Experts of a small language model: vocabulary 3785.
Below are experts of layer 6 (counted from 0) of a mixture-of-experts language model. Rows are named router (the router's row for the expert), down (a neuron's output weights, with its number) and show model dimensions 0-255. Each number is 128 + 24 x the weight over its row's rms, rounded and kept within 0 to 255.
After each expert's rows: a language model's description of what the expert responds to. This comes from a sample of Wikipedia text that the model never trained on.

# expert 2
router [161 101 143 141  79 152 119 149 119  95 137 113 134 142 163 116 181 116 114 134 136  78 156  99 110 102 105 165 104 101 117 108 159 105 164 125 126 150 133  98 121 115 138 118 132  87  94  98 104 139 126 153 103 122 113 149  67 108  89 138 110 154 104 135 165 156 147 166 114 109 119 110 102 161 109 127 117 118 129 143 114 181  73 152 143 131 124 131 114 104 122 124 143  95 120 154 154 151 137  67 165 177 180 145  89 128 133 120 115 130 171 159 114  95 131 102 146 145 162 119 104 101 152 121 125 141 170 127 127 110 141 117 150 154 127 101 139 142 113 138 118 144 169 121 111 150 108 161 114 121 134 138 112 139 100 134 104 118 183 151 159 135  90 154  79 120 146 130 144 128 114  86 133 179 128 147 136  94 126 150 149 129 132 160 144 138 115 100 134 118 178 186 117 165 138 158 101 122 108 149 119 127 110 121  91 106 103 112 125 146 130 127 112 165 151 104 140 149  88 144 127 148 125 170 143 111  84  97 114 129 160 123 107 115 133 160 126 135 128 138 158 141 101 133 108 140 112 115 146 187  94 141 111 105 147  93]
down0 [163 176 147 117 152 144 124 129 145 111 121 116 137 109  88 141 143 132  97 160 155 126 145  85 163 157  90 137 146 134 139 102  89 180 124 172 119 130 143 118 167  96  95 167  84 124 134 141 117  80 123 119 127 109 153 123 145 132  90 106 191 155 131 151 125 147 193 165 121 136 125 112 117 142 100 101 148 134 110  81 146 126 114 108 154 155 176 136  96  95 149  99 125 126 164 131 109 137 122  91 133 108 106 154 195 100 152 146  91 119 143 133 122 129 140 126 155 120 102  84 139 107 130 150 124 120 141 163 187 134 146 150 133 129 165 113 167 153 137 111  86 143  96 154 108 120 138 150 137 133 127 144  95 163 149 137 131 145 172 131 125 141 146 146 134 113 115 168 125 117 137 180 137 139 151 114 179  97 114 149 113 101 129 114 101 110 174 156 183 107 121  88 116 148 146 148  90 114 109 129 162 129 130 105 138 142 127 134 121 128  94 132 114 139 124 148 140 164 152 133 124 129 121  97 144 113  97 149 110 127 130 111  90 115 169 110 114 149 117 119 122  91 136 152 114 152 142 113 149 118 101 183 101 102 154 147]
What it handles: Person-name endings, gender nouns. Final pieces of personal names and gendered nouns, often in lists or tables, such as An-na, Que-en, men, Michael, Mary.

# expert 17
router [168 122 139 136 125 154  95 153 163 118 128  72 170 134 174 132 192 105 128 136 145  79 160  93 130 139 146 136 105 110  79 109 138 147 154 126 149 121 122 109 124 151 133 131 113 119 127  96 103 112 140 171 149 154 131 147 133 153 103 155 133 100 102 107 129 144 135 149 110  77 132 103  98 158 104 116 120 110 156 133 110 186 106 171 119 121 159 110 148  98 140 110 109  98 101 142 131 110 121 101 157 157 130 144  93 115 108 119 105 120 139 168 122  92 164 120  89 145 134 102 103  88 128 146 126 158 176 133 111 141 146  94 102 167 134 134 135 141  88 114 125 155 146 122 108 133 103 118 111 116 121 141  92 141 145 117  99 113 163 118 176 141 122 130 101 152 179 121 141 166 103 136 129 186  92 133 101  86 123 137 147 104 153 141 128 153  98 104 147 125 157 181 136 116 144 129 114 124 111 151 115 125 120 118 140 116 127 101  89 107 168 151 127 115 130 121 148 117 125 128 134 112 103 133 145 133  85 100  74 163 153 139 103 105  74 125 142 128 119 125 172 105 136 152 113 133 133 114 134 180  61 163  99 119 147 119]
down1 [135 169 131 136 149 181 125 115 104 115 110 131 103 126 120 118 150 164 140 147 167 132 172  93 133 135 170 121 137 173 132 156 108 149 143 122 124 125 151 167 125 162 147 130 130 165 116 141 122 114 132  96 132 115 111 153  91 127  89 131 125 101 122  98 146 165 127 150 120  92 127 171 148 159 101 114  86 101 138  93  92 105 112 110 158 114 158 103 143 117 113 139 190 164  99 131 149 146 112  98 167 161 155 118 134 156 125  93 134 147 144 105 159 151 132 124 147 115 111  97 128 108 152 134  84 147 136 142 129 107  99 106 102  90  65 123 143  86 157 172 123 139 127 151 129  76 159 109 119 115 107 135 157 138 122 166 134 106 149 133  90 151 172 127 151  77 139 126 152 100 130 133  99 161 144 122 120  98  77 101 117 157  83 119 147 137 119 126 142 157 132 129 101  92 129 119 155 163 125 144 103 141  73  99  96 134 148 159 141 132 102 186 151 130 156 150 130 116 122 116 109 143 152 118 133 106 122 145 112 141 126 134 180 126 135 143 109 130  97 142 145  89 117 126 126  85 171 105 151 142 132  92 103 107 165 137]
What it handles: Function words, song titles. Conjunctions, pronouns and contractions in clauses and song titles, such as when, as, where, It's, if, what.

# expert 3
router [157 112 114 160 120 128 135 147 138 119 128 132 158 134 156 128 162 115 103 151 146 120 142 154  68 144 118 161 105 117  98 140 177 135 143 137 107 134 143 107 120 137 105 118 112  87 131 103  92 132 169 158 146 104  85 161  85 123  78 144 119 128  90 144 103 154 131 172 121  93 145 104 109 160  98 127  93 137 169 126 165 140 142 155 121 142 156 101 133  99  94 127 106  68 112 165 155 113 123  64 137 145 183 127  86 140 102 102 102 151 159 157 126 121 162 112 112 137 158 105 142  84 133 146 130 114 143  98 105 164 146 122 143 118 151 125 122 114 124 101 138 130 141 139  84 136 121 153 141 105 143 129 116 155  91  89 115 131 170 137 140 172  80 131  74 132 170 128 130 168 120 125 124 159 106 114 119 109 128 141 133 139 135 128 138 145  89  94 117 109 179 151 152 151 135 152 107  77 127 138 116 137  94 186 109  80 150 134 113 144 143 157 121 168 142 101 149 135 101 103 110 131 117 141 138 143 104 109  99 140 132 114 131 101 119 127 155 140 120 179 158 150 112 156 116 154 108 127 120 150 115 146  90 140 129 125]
down55 [106 168 121 144 185  86  95 113 124 125 108 110 118 130 124 111  87 130 141 159 105 111 133 127 145 119 144 157 144  93 129 135 103 158 103 164 132 112 148 175 146 102 102 132 150 142 191 157 144 156 122 148 136 131 103 138 162 121 138 127  75 102 155 124 123 114  84 133 153 138 137 110 169 112 154 129 141 107  99 154 108 130 128 161 116 177 107 149 175 149 146 121 131 114 101 136 109 119 134 151  89 125 121 124  75  98 184 156 121  98 128 125 106 182 156  91 143  99 158  94  73 110 122 148 161 116 130  73 128 142 151 106 123 129 126 139 163 135 133 151 121 118 140 125 149 109  95  85 197 163 108 125 111  91 137 102 133 132 120 164 139  61 130 121 112 105 157 132 149 128 124 175  97 121 116 114 102 136 159 105 135 150 131 109 166 147 121  99 124 120 123  99 121 111 133 138 123 148 107 123 116 100 138 134 127 126 128 133 150 163  81 196 150 108 148 163 140 176 111 137 153 123 122 153 124 129 153 122 143 106 128 147 120 154 150 143 133 112 110 131 126 146 100 163 125 136 137 137  77 148 130 165 133  87 132 134]
What it handles: Noun-ending suffixes. Noun endings and nouns of measure or place, such as -ation, -ength, -ities, area, north, population, usually followed by of.

# expert 13
router [158 168 119 136 106 151 116 171 122 100 127 126 123 131 133 132 148 152 104 143 124 111 152 112 101 167 145 161 140 118  90 149 177 165 152  93 146 107 142 110 155 134 160  89 145 118 116 102 120 107 152 165 155 124 115 155 112 126 139 121 135 112 124 119 132 138 114 182 103 138  99 114  86 150 117 131 104 128 131 121 128 157 104 153 186 115 181 110 110  81 129 116  96 127 150 185 161 142 107 121 128 180 172 143  95 112 130 116 120 146 157 110 130 176 104  90 101 166 137  93 119 108 124 145 105 157 125  75 141 152 132 132 123 157 141 127 130 133 114 120 102 133 160 129 123 124 128 161 161 110 132 140  98 159  81 123 114 116 165 113 165 124 107 165 111 107 138 148 150 137 112 126 146 175 122 133 126 142 131 130 145 124 184 166 106 160 100 101 122 122 162 180 145 128 137 138  89 113 123 158 105 156 157 124  89 103 167 119  61 146 128 150 138 160 162 113 141 131  89 144 144 137 116 151 138 139  83 106 100 146 112  79 103 130 109 109 161 122 139 132 107 154 118 134  99 140 150  87 108 140 121 139 127 148 159  91]
down0 [127  99  78 125 112 189 104 106 108 134 116 152 151 116 119 157 161 112 143 118 150 132  80 162  95 133 121 125 134 113 122 113  98 122  99  96  97 141 139 116 138 116 128  75 167 151 125 130  73 121 108 105 112 135 165  92 146 116  54 167 135 157  90  90 164 104 125 145 144 123 116 154 161 114 165 156 118 105  97 149 116 123 119 135 129 170 120 151 110 133  99 124 144 143 131 133  95 111 194 130 127 123 136 159 153 141 158 128 128 176 102  85 119 152 131 167 169 105 137 137 135 128 128  87 152  86  89 140 171 123 136 107 129 127 124 159 121 155 137 138 114 157 142 147 154  95 115 113 173 113 138 147 129 160 129 144 186 128 110 106 137 142 116 140 106  82 129 181  86 104 140 109 145 129 169 116 133 136 155 114 129 147 124 114 167 166 134 104 117 127  97 110 121 130 133 145 116  97 117 147 119 123  83 158 110 125 139 171 120 136 104 105 148 125 145 139  93 143 138 109 119 147 105 133 122 115 124 137 142 132 162 122 153 131 171 101 166 106 169 141 172 114 187 132 121 125 122 149 120 136 100 162 126 156 155 120]
What it handles: W, K, V initials. Capital first letters of names and words, mostly W, K, V, S, R, J, plus "on" and "by", such as W(WE), V(ishnyakov).

# expert 24
router [151 110 123 130  95 133 145 124 134 146 113 115 132 135 128 128 122 121 117 149 157 104 129  91 121 153 146 160 136  85 100 115 138 177 101  82 121 157 113  94 144 115 186 138 124  75 141  69 120 115 146 153 128 194  98 124 161 107 113 122 127 131 102 125 152 154 159 144 153 124 154  89  97 147 124 112 115 134 152 171  98 192 110 127 147 139 137 127 126 132 117 120 129 115 124 151 187 105 122  92 154 109 182 116  77 147 146 127 107 139 139 160 122 147 192 114 103 129 169 138 108 115 137 110 154 122 153 102 134 138 153 144 127 133 130 122 141 101 123 102 134 151 174 154 120 118  91 136 124 127 117 139 124 152 161 137  90 168 117 126 114 128 102 101 140 151 146 141 152 145 106 105 117 145  80 122  74  97 157 150 182 119 139 146 145 128 103  91  96 120 168 128 106 122 145 130 115 121 109 137 133 122 117 143 100 108 112 134 101 149 166 125 157 118 148  85 156 143 116 106 181  97  65 132 141 106 130 123 102 123 118 116 100 124 100 195 130 102 111 146 140 146 119 140 129 144 124 137  99 162 116 138 114 105 151  79]
down2 [128 109 147 141 120 156 123 116 148  95 153 120 149 150 110 119 158 117 158 107 129 113 100 153 135 121  82 149 150 120 134 114 166 161 139 142 126 168 136 142 128 111 148 161 162 141 126 104 104 137 172 131  95 118 118 137 119 113 110 142 123 163  95 132 147 137 184 117 142  95 114 124  99 120 127 128 103 106 115 130 132 165 102 116 108 146 154 126 139 153 122 108 138 157 113 160 140 124 122 123 114  83 128 177 126 145 184  79  78 163 101 148 130 109 114 100 168 138 128 101  86 144 157  97 147 137 160 157 159 113  71  79 129 144 171  91 147 127  98 165 141 121 149  99  92 134 157 151 151 124 105  95 166 155 102 132 151 131  97 123 147 123 132 127 129 129 101 134 112 141  95 126  96 160  95 168 126 158 111 137 192 135 131 128 150 101 123 107 177 135  96 126 123 140 148 135 125  96 115 110 131 104 127 116  87 126 129 112 137 146 166 147 142 141 131 155 167 118 101 104 184 124 154 118 123 135 142 132  88 131 168 120 116 115 193 180 146  91  85 145 143 158 113 161  85  89 123 142 119 155 114 109 144 137 124 122]
What it handles: Word-initial stem pieces. Stem pieces early in a word, such as confl-ic-ts, ag-ric-ultural, stud, fac, exper, proper, often followed by t or ies.

# expert 1
router [161 101 162 159  70 146 141 124 159 149 145 108 188 109 146 120 147 120 144 104 130 131 154 144 115 126 108 138 108  89 123 111 139 142 110 111 141 103 108 141 130 157 147 154 143 113  84  59 113 128 142 168 123 144 124 138  84 150  86 138 111 143 143  82 101 134 128 109  96  90 143 136 137 166 116 162 109 116 149 145 100 152 114 128 128 123 131 120 136  83 129 140 106 104 184 156 141  98 140 143 142 151 176 100  48 122 168 119 107 148 131 146 133 120 144 142 153 135 114 105 118  90 137 122 152 145 166 143 142 124 129 142 163 125 141  76 141 128 115 121 102 126 168 146 128 136 103 140 135  85 104 157 114 135 127 109  92 121 154 110 165 116  91 133  78  99 139 132 154 130 140 102 145 166 101 161 126 114 143 147 165 150 128 123 131 136  96  98 112 149 125 152 157 129 167 117 113 116  99 137 110 138 145 128 120 112 169  91 121 131 150 121 106 147 166 133 132 129 121 140 107 104 103 170  98 167  83  89 114 117 174 116 193 123 130 127 155 110 132 168 148 144 165 137 124 160 122 101 133 162 132 112 125 159 162 103]
down0 [136 118 122 117 174 149 122 147 125 104 194  97 129 165 150 166  85  99  98 156 121 111 150 122 127 130 151 121 130 134 115 109 122 123 138 130 122  90 128 144 162 154 141 157 130 138 123 129  83 116 136 157 137 152  85 123 144 109  98 127 134 116  45 125 112 118 112 140 134 165 116 103 168 118 122 141 120 114 113 142 124 115 121 123 126 106  92 138 156 168  85 135 120 149 150  91  96 136 118 187 122 148 131 132 138 140 107 142 145 117 114 133 123 155 149  67 132 140 155 158 141 125 147 178  85 123 117 106  96 137 109 119 180 110 136 116 134 114 149 143 114 161 146 159 151 131 133 134 170 105 125 162 140 160  84 159 101  87  94 147 136  93 128  89 142 118 120 128 115 135 119 137 140 117 146 130  92  94 115 136 119 137  99 129 109 128  93 157 158 107 151 112 135 160  85 155 103  90 166 182 132 139 130 171 148 112 123 103 137  69 113 110 165 158 107 121 152 111  98 137 122 180 125 131  85 119 122 101 100 119 112 146 139 177  95 163 113 124  92 131 141  96 123 108 150 137 108 144 100 158  98 143 148 136 173 109]
What it handles: Word-initial stems, Cont/th. Opening pieces of longer words, often after of/and or in table cells, such as cont(estant), th(us), rem, dist(ributed), def(eating).

# expert 26
router [164 132 122 154  76 119 108 140  98 172 130 132 110  92 165 135 181 136 130 127 132 111 156 108  81 157 110 184  97 107 100 159 172 162 114 110 118 161 132 107 170  90 160 113 116 102  99 124  89 110 135 130 135 162 146 116 109 117 120 124  99 124 113 122 134 170 108 156 124  92 125 170 109 122 100  94 146  95 143 120 133 158  87 134 176 125 101 111 123  70 115 115 118 113 124 153 133 124 119 114 147 120 158 108  53 131 153 108 111 144 131 161 131 109 154 119 126 132 152 104 126 105 132  96 107 169 127 127 167 148 117  97 140 122 112 120 146 113 137  95  97 122 137 131 112 132  86 112 136 151 116 141 131 130 125 102 100 132 153 140 140 129  85 150  81 158 186 141 140 120 124 138 166 185 122 113 101  94 121 153 134 124 124 141 115 152 129 134 118 125 151 169  98 146 153 144 112 141 136 138 130 158 120 112 123 109 103 160 115 115 109 136 124 121 130 150 156 140 152 125  98 140 144 166 185 145 127  85 126 132 136 128 138 134 114 154 168 172 141 104 172 146 156 172  94 130 130 138 172 170 113 129 123 148 176  95]
down2 [ 47 123 124 115 116 135 124 127 134 132 182 116 136 116 166 130 118 127 155 131 130 138 146 106 115 138 147 137 146 114  99 138 139 154 118 142 127 111 143 144 112 114 118 162 154 130 135 157 148  78 146 110 114  90 102  92 114 154 158 146 120 138 102 149 154 136 115 113 142 117 102 140 129 131  85 152  77 111 110 158 142  94 135 138 114 127 136 131 119 119 164 119 116 167 139 107 148 122 125 112 158 136 104 149 210 136 123 126  95 157  59 120 123 126 130 126 151 143 115 134 114 107 108 140 131 114 158 124 132 123 134 118 119 152 106 108 104 130 135 141 128 112  82 156 141 110 126 125 119 166 142 112 183 163 143 137 140 104 116 128 114 148 137 112  89 159  95 102 148 136 140 153 122 142 164 131 109 121 131 143 132 142  94 157 118 137 181 142 121 104 109 108 148  82 164 113 158 149 157  73 139 130  76  94  94 123 113 127 107 165 132 159 142 100 113 114 158  99 195 187  94 103 154 140 169 115 115  97 128 135 133 117 143 121 121 146 134 137 167 202 123 127 131 180 140 192 128 113 117  97 105 131  90 125 144 143]
What it handles: L and middle syllables. Capital L starting surnames or labels, plus mid-word syllables in names and tables, such as L-achmann, aff-ili-ated, Nat-al.

# expert 15
router [150 140 128 166  72 148 110 153 128 143 138 107 117 122 125 135 130  72 141 128 148 149 143 127  92 142 107 156 116 129 105 124 165 122 142 112 133 123 120  93 110 108 156  88 117  82  96  58  94 173 130 135 150 124 138 165 128 126 139 125 114 125 117 133  94 136 131 190 109  88 102 134 114 130 157 105 119 145 173 156 129 136 100 145 158 123 126 127 129 105 120 128 118 104 141 144 131 117  78 126 116 107 111 101  72 142 130 151  84 143 102 140 120 137 128 128 114 126 162 126  96  94 138 113 117 124 138 129 138 118 139 109 163 147  93 101  79 148 111 127  97 135 109 122 161 130 124 110 130 101 119 125 131 100 103 146  96 113 155 115 146 112 101 115 118 148 140 127 163 106  99 149 147 188 114 135 148 114 165 177 131 140 200 146 165 156  90  97  86 125 155 138 112 153 174 111  97 108  97 120 142 142 117 166 123 121 147 132 113 123 158 134 116 125 167 143 152 154  94 130 155 178 117 142 144  97 124  89 106 132 119 123 122 152  57 121 146 130 133 170 147 115 109 191 152 123 128 114 100 179 123 136 121 133 148  90]
down1 [ 84 148 149 110 108 142 145 109 115 158 126 162 140 151  97 133 121 100 140  78  98 196 102 128 130 160 122 133 112 108 136 158 160 135 133 128 102 159 122 134 116 130  76 106 115 147 110 126 104 162 152 148 107  81 125 160 142 146 145 134 133 126 110 122 121 155 103 113  83 132 109 174 129  74 133 121 145 156 109 132 154 138 150 101 127 132  91 112 159 121 121 134 112 155 163 176 148 109 124 127 107 103 156  84 124 132 165 146 125 158 133 124 108 118 169 138 140 115  88  91 117 103 141 133 114 113  92 143 157 156  91 140 133  98 124 128  74  84 102 182 118  70  95 131 120 143 152 126 101 122 176 122 133  91 107 150 167 112 139 103 110 165  99 107 138 141 132  97 130 124 148 121 137 162  96 109 114 119 138  92 125 131 111 129 163 112 169 111 128  79 183 139  94 119 133 125 150  89 111 123 129 133 104  83 139 131 116 135  91 115 154 134 100 126 137 136  97 121  83  91  93 101 143  85 115 124 114 138 150 120  58 129 112 137 134 130 145 133 127 113 118 139  93 136  90 125  90 133 111 114 170 133 103 140 114 128]
What it handles: G-syllable word pieces. Word-internal pieces with g, such as ag, ug, og, eg, ing, in words and foreign names like intaglio, disguise, Uesugi.

# expert 23
router [153 109 152 186  70 143 128 143 114 110 158 113 146 141 166 154 183 132 106 133 149 107 174 134  84 130 139 153  90 132 132 122 193 117 134 120 121 163 142 117 130 145 127 127 129  82 100 108 111 114 147 140 158 121 120 109 100 111  78 146 120  92  81 132 119 113 141 183  87 104 134  94 108 141 105 150 110 131 143 130 142 172  89 140 141 171 168  81 134  78  94 103 114 103 131 148 155 147 127  64 149 133 160 120  79 141 140 115 110 140 164 162 130 106 139 139 139 170 141 136  97  97 108 124  88 172 157 140 135 111 134 128 129 138 145 136 148 157 140 102 143 157 164 159 116 129 124 171 149 122 140 145 108 146 124 127 113 134 153 143 158 146  98 157 125 130 157 148 142 141  93  96 125 156  94 123 110  92 113 140 129 112 139 130 158 170  99 104 105 144 151 156 142 154 142 140 114  97 159 170 140 123 123 111 117 115 128 119 114 122 130 127 149 136 116 122 134 122 109 113 145 132 113 158 129 101  82  99  43 160 150 121 136 130  99 148 147 128 119 165 161 147 139 140 104 116 126 119 127 131 103 142  99 107 146 127]
down0 [ 98 146 107 140 151 123  99 155 167  85 138 132 141 153 145 142 126  87 107 106 142 129 105 172 120 125 152  95 181 139 112 134 166 174 112 116 131 145 149 163 142 146 122 113 150 127 170 133 128  97 105 107 119 131 124 148 181 112  85 125 142  82 144 131 100 112 149 111 116 118 129 142  83 139 175 136 145 135 119 124 155  92 186 127 151 119 121  94 131 119 105 136 132 137 120  82 138 151 103 160 126 105 141 120  76 134 149 127 105 143 146 131 130 132 118 111  98 122 137  93 132 134 182 138 121 100  90  84  86 122 112  94 148 107  73 162 125 107 154 132  75 113  97 112 157 120 120 134 170 150  78 116 115 127 139 164 143 156  93 109 109 140  98 113 113 158 120 139 127 163 136 117 127  84 147 111 120  89 112 140 142 124 117 132 101 143 112 105 137  86 152 120 105 156 154 126 139 143 127 145  97 112 156 169 149  72 164 151 118 111 115 132 126 111 148 129 120 134 131  85 119 157 152 101 114 143 127 115  98 136 154 115  96 179 138 132 162 187 102 153 152 112 169 123 148 125 121 150 150 146 101 141  95 143 145  90]
What it handles: Institution name heads. Head nouns of organization and event names, often after "the", such as League, Conference, University, Championship, Association.

# expert 31
router [144 154 111 146  91 112  87 115 112 131 134 116 103 124 150 112 166 100 115 138 109 105 182 107 123 113 140 155 111 105  89 102 150 191 142 116 130 150 129 140 118 110 133 103 175 131 103  90 111 161 109 138 148 125 125 129 140 143  87 116 126 120 117 125 138 151 138 141 131 103 118  66 115 157 105 142  94 127 153 157 137 177 110 166 165 161 141  90 127 135  99  78 133 102 136 170 130  96 101 108 125 141 156 141  49 153 121  93 111 118 169 109 105 106 147 105 110 164 156  98 127 107 124 118 107 143 123 112 148 141 163 116 146 167 129 147 141 127 100 123 116 118 132 138 123 150  96 141 143 131  65 140 102 136  84 117  89 125 146  95 136 135 118 110 100 104 144 152 112 142  85 126 134 166  79 173 113 117 124 135 134 102 185 137 149 133 117  92 123 131 142 179 101 120 171 132  80 116 116 126 103 133  96  98 106 126 158  92  99 130 133 145 129 158 126 132 178 117 118  93 138 142 126 142 117 128  81 113  88 109 150 116 121 133 102 162 128 147 140 151 171  99 126 144 137 110 148 122 146 143  96 154 112 111 149 115]
down12 [125 101 126 131 127 152 119  93 148 124 101 135 121 131 162 114 163 157 101 130  92  79 166 128  94 180 138 107 124 132 141  64 112 121 172 143 112 138  91 152 110 154 181 185  88 137  98 108 131 157 106 117 123 123 123 144 123 134 146 132 111 124  95 130 117 120 152 110 159 148 131 151 131 158  97 115 161 129 130 115 143 141 104 136 173 131 167 140 114 144 140 144 148  91  76 100 135 127 167 111 128 152 115 118 158 162 123 165 114 104 111 161 167  89 141  95 120 137 163 156 113 128 121 127 112 114 149 121 140 120 127 136 153 134 116 173 159 153 124 132 143  74 192 158 116 128  96 131 109 148 102 106 143  86 101 150 162 129  89 132 144 135 111 159 141 118 121 145 155 149  96 113  96 124  81  89  93  95 117 114 121 141 109 145 109 114 149 124 145 174 113 117 144 136 110  90 130 120 127 147 120  90 126 131 168 205  94 113 167 108 129 148 171 120 149 136 133 144 135 140  92 155 150 134 175  82 148 134 158 107 112 122 127 137 104 160  85 131 162 112 150  98 144 102 121 128 145 121 140 116 136 119 136 123 138 131]
What it handles: Numbers in statistics. Two-digit number pieces in tables, census counts, coordinates, times and percentages, such as 36.0%, 79 households, 6:00 p.m.

# expert 29
router [169 128 132 149  95 139  95 169 131 116 128 126 111 154 134 137 142  82 170  91 135 117 192 113  98 123 129 167 108 113  81  93 168 144 152  98 121 142 145 123 146 112 142 103 101 122 127  88  86 108 144 202 132 150 120 158 115  85 103 142 100 127 128 117 116 117 159 167 132  97  73 125 111 137  97  94 101 146 163 138 138 181  94 157 144 127 145 106 136 102 116 102  95 133 126 143 161 133  89 103 137 110 170 164  64 111 140 147  78 145 130 156 109 125 128 109  97 142 158 106  91 126 130 136 129 122 171 128  99 134 155 120 150 137 106 133 149 144 137 142 107 128 132 137  89 149 127 153 114  82 105 156 105 155  86 124 123 135 136 115 129 175 107 125 102 127 124 143 147 112 139 173 153 148 118 162 100 102 147 147 186 126 100 123 120 181 123  94 133 111 139 164 140 159 134 159 109 108 126 143 120 120 161 162  87 141 129 144 119 124 145 141 133 139 122 132 154 110  91 141 152 121  86 161 138 103 116  90 111 162 132 135 131 115 113 126 112 147 130 156 153 115 147 133 104 147 138 108 133 163 107 150 137 120 134  96]
down1 [ 99 174 115 155 114  98 196 148 131 128 133  96 133 139 155 135 157 116  99 137 118 120  96 167 103 141  80 142 142 131 129 155  65 133 155 143 126 113 112 131 153 133 103 157 126 117 122 113 149 113 129 142 117 120  92  94 139 119 127 165  90 121 100 141  97 149 112 112 116 114 186 100 127 119 112 146 157  96 112 145 121 119 138  97 146 105 124 138 152 169  91 129 151 154 138 168 114 142 141  98 107 190 177 138 114 172 137 143 130 158 118  92 150 150 162 153 120 152 143 103 166 137 168 131 157 126 125 122  96 161 156 132 140 108 163 151 159 149 103  95 117 101 138  99 181 100 133 105  97 118 131  76 138 110 104 111 124 114 162 125 154 164 155 101 123 124 132 175 105 116 123 103 144 136 132 127 121 154 128 133 127 139  93 141 155 126 142 141 119 119 123 121 140 115 137 128 137  80  81 125 141 130 136 108 125 148 134 127 128 114 166 120 109 123  99 152 118 195 128  97 142  95 165 107 153 151 110 127 136 121 171 115 122 136 138 141  85 133 157 146 128  80  95  93 131 123 109 132 156 172  84 149 103  81  86 133]
What it handles: Spaces, dashes, separators. Bare spaces, en dashes and separators in tables and scores, plus fused words like "in the", "most", "res".

# expert 5
router [150 136 145 158  58 149 116 142 116 145 119 147 130 135 145 118 176 109 124 150 136  92 149 115 122 120 116 165  95 109 100 100 157 123 162 135 122 161 119 136 138 122 142 131 136 110  93  72 117  98 156 175 147 109 124 131 103 123  81 119 143 123 110 133 176 150 121 156 104 116 112 126 107 178 125 134  91 125 132 145 105 183  82 150 140 137 130  83 103 120  87 112 142 115 124 127 162 135 127  83 139 149 177 103 102 132 124  97  87 126 160 146 110 112 144 114 110 163 165 158  98  92 122 131 119 137 165  93 108 121 137 103 139 166 129 119 109 146 112 129 107 126 186 128 130 142 123 142 138 110 111 112 118 132 113 103 139 136 157 108 187 154 103 166 110 166 159 124 149 115 101 106 123 187 105 130 101  83 135 157 122 100 149 144 133 163  78 111 128 131 138 167 113 155 148 153 128 100 152 185 128 145 134  98 102 107 144 135 128 121 142 149 105 134 131 121 163 123 104 100 163 143 145 184 140 131 116 109  98 132 141 134 117 136 120 128 147 160 114 147 159 140 133 138  79 120 118 121 159 156  93 151  87  88 120 111]
down2 [ 98 172 145 136 116 115 129 135  85 137 133 137 116 119  68  70 157 130 112 104 120  97 125 145  88 123 105 113 124 120 157 135 129 122 112 158 137 133 139 116 154 122 135  95 109 132 162 119 135 119 157 149 116  85 126 122  69 171 130 125 164  99 135 141 182 157 139 130  90 119 125 113 143 163  81 117  92 142 103 143 164 117  85 111 118 165 103 157 111 109 122 127  98 147  99 120 155 107 173 106 168 134  82 153 208 119 135 145 136 137 117 105 130 131 122 100  95 152 107 112  71 115 127 107 134 114 116 158 157 101 103 116 186 105 133 131  92 110 108 108 113 107 156 114 109 140 140 143 135 106 121 120 130 162 100 143  80 128 141 148 132 120 191 154 107 118 134  76 127  96 121 149 105 116 119 132 108 119 127 150 133  87 129 119 118 138 113 133 132 112 130 127 149 149 114 119 165 108 142 179  80 205 152  95 146 156 135 119 129 138 153 116 101 142 125 158 131 139 111 132 141 131 135 123 147 161 126 145 151 124 109 138  94 124 149 149 134 134 154 156 124 167  99 127 138 119 167  77  84 117 144 136 102 115 134 138]
What it handles: Place-name endings. Final pieces of place names, often before a comma in birthplaces or addresses, such as Hertford-shire, Ott-awa, -ville, -burg, County.

# expert 18
router [157 113 148 119 118 114  90 143 150 124 125 129 165 109 109 177 130 136 120 100 126 111 171 123 130 125 126 160 111 142  63  96 144 203 153 138 145 107 116 136 125 133 119  91 118  99  84  72  78 121 192 183 169 131 115 138  98 126 101 147 119 125 136  98 130 120 152 169 131 118  73 127 119 129 109 130 116 115 123 110  93 168 123 157 148 154 114 109 121 132  80 114 141  91 122 147 180  92 139  92 148 140 117 108  84 102 139 125 104 136 168 100 103  93 118 109 113 144 135 133 109 127 140 112 116 149 196 115 131 157 133  65 155 153 143 127 131 123 107 135 134 126 129 134 105 130 116 134 111 126 118 148 127 147 122  92 142 135 160 152 143 114 110 135 127 137 144 126 148 130 116 113 147 157  93 149 109 107 106 107 170 127 148 163  75 148 120 106 139 113 169 139 115 144 129 117 124 142 122 127 142 134 162 140  84 104 139 124 112 110 164 165 170 182 151 138 144 125 118 130 163 173 143 148 145 144  97 109 111 148 145 138  84 114  92 134 162 137 106 154 143 143 133 139 125 142 160 152 123 178 102 151 100 131 132 112]
down0 [103 138 117 115 113 141 137 108 110 115 148  98 126 114 147 155 162 129 117 128 134  90 122  97 122  95 110 125 124  77 114 106 160 131 150  90 115 172 173 148 177 145 147 140 161 134 102 130  84 105 139 120 150  94  91 127 138 147 106 145 135  85  85 127  87 126  82 111 125 132 134 131 100 144 164 169 132 135 162 132 116 145 156 129 118 116 138 154 178 151 131 143 140  99 128 132 134 144 130 111  89 131 135 126  72 174 106  98 131 155 127 136 194 163 137 124 127 154 122 151 111 132 187 145  83 103 151 123 130 156 132  90 132 120  92 123 125 139 124 153 124 151  86  95  87 185 103 104 136 128 123  93 108 144 109 109  94 117  98 139 149  99 113 128 136 164 139 111 161 112 107  76 123 123 113  82  98 166 141 144 143 103 135 124 107 135 138 126 163 128 137 156 119 146 114 159 136 146 141 130 146 106  92 108 108 102 161 115 131 159 135 146 140  91 108  91 135 136 120 178 178 118 141  92  99 154  83 109  76 138  90 118 127 165 126 139 126 121 145  86 138  87 106 128 136 129 123  91 116 119 146 121 152 131 144 146]
What it handles: Function words, initial S. Short function words and verbs like a, is, was, has, his, not, plus capital S starting names such as Suez, Sørum.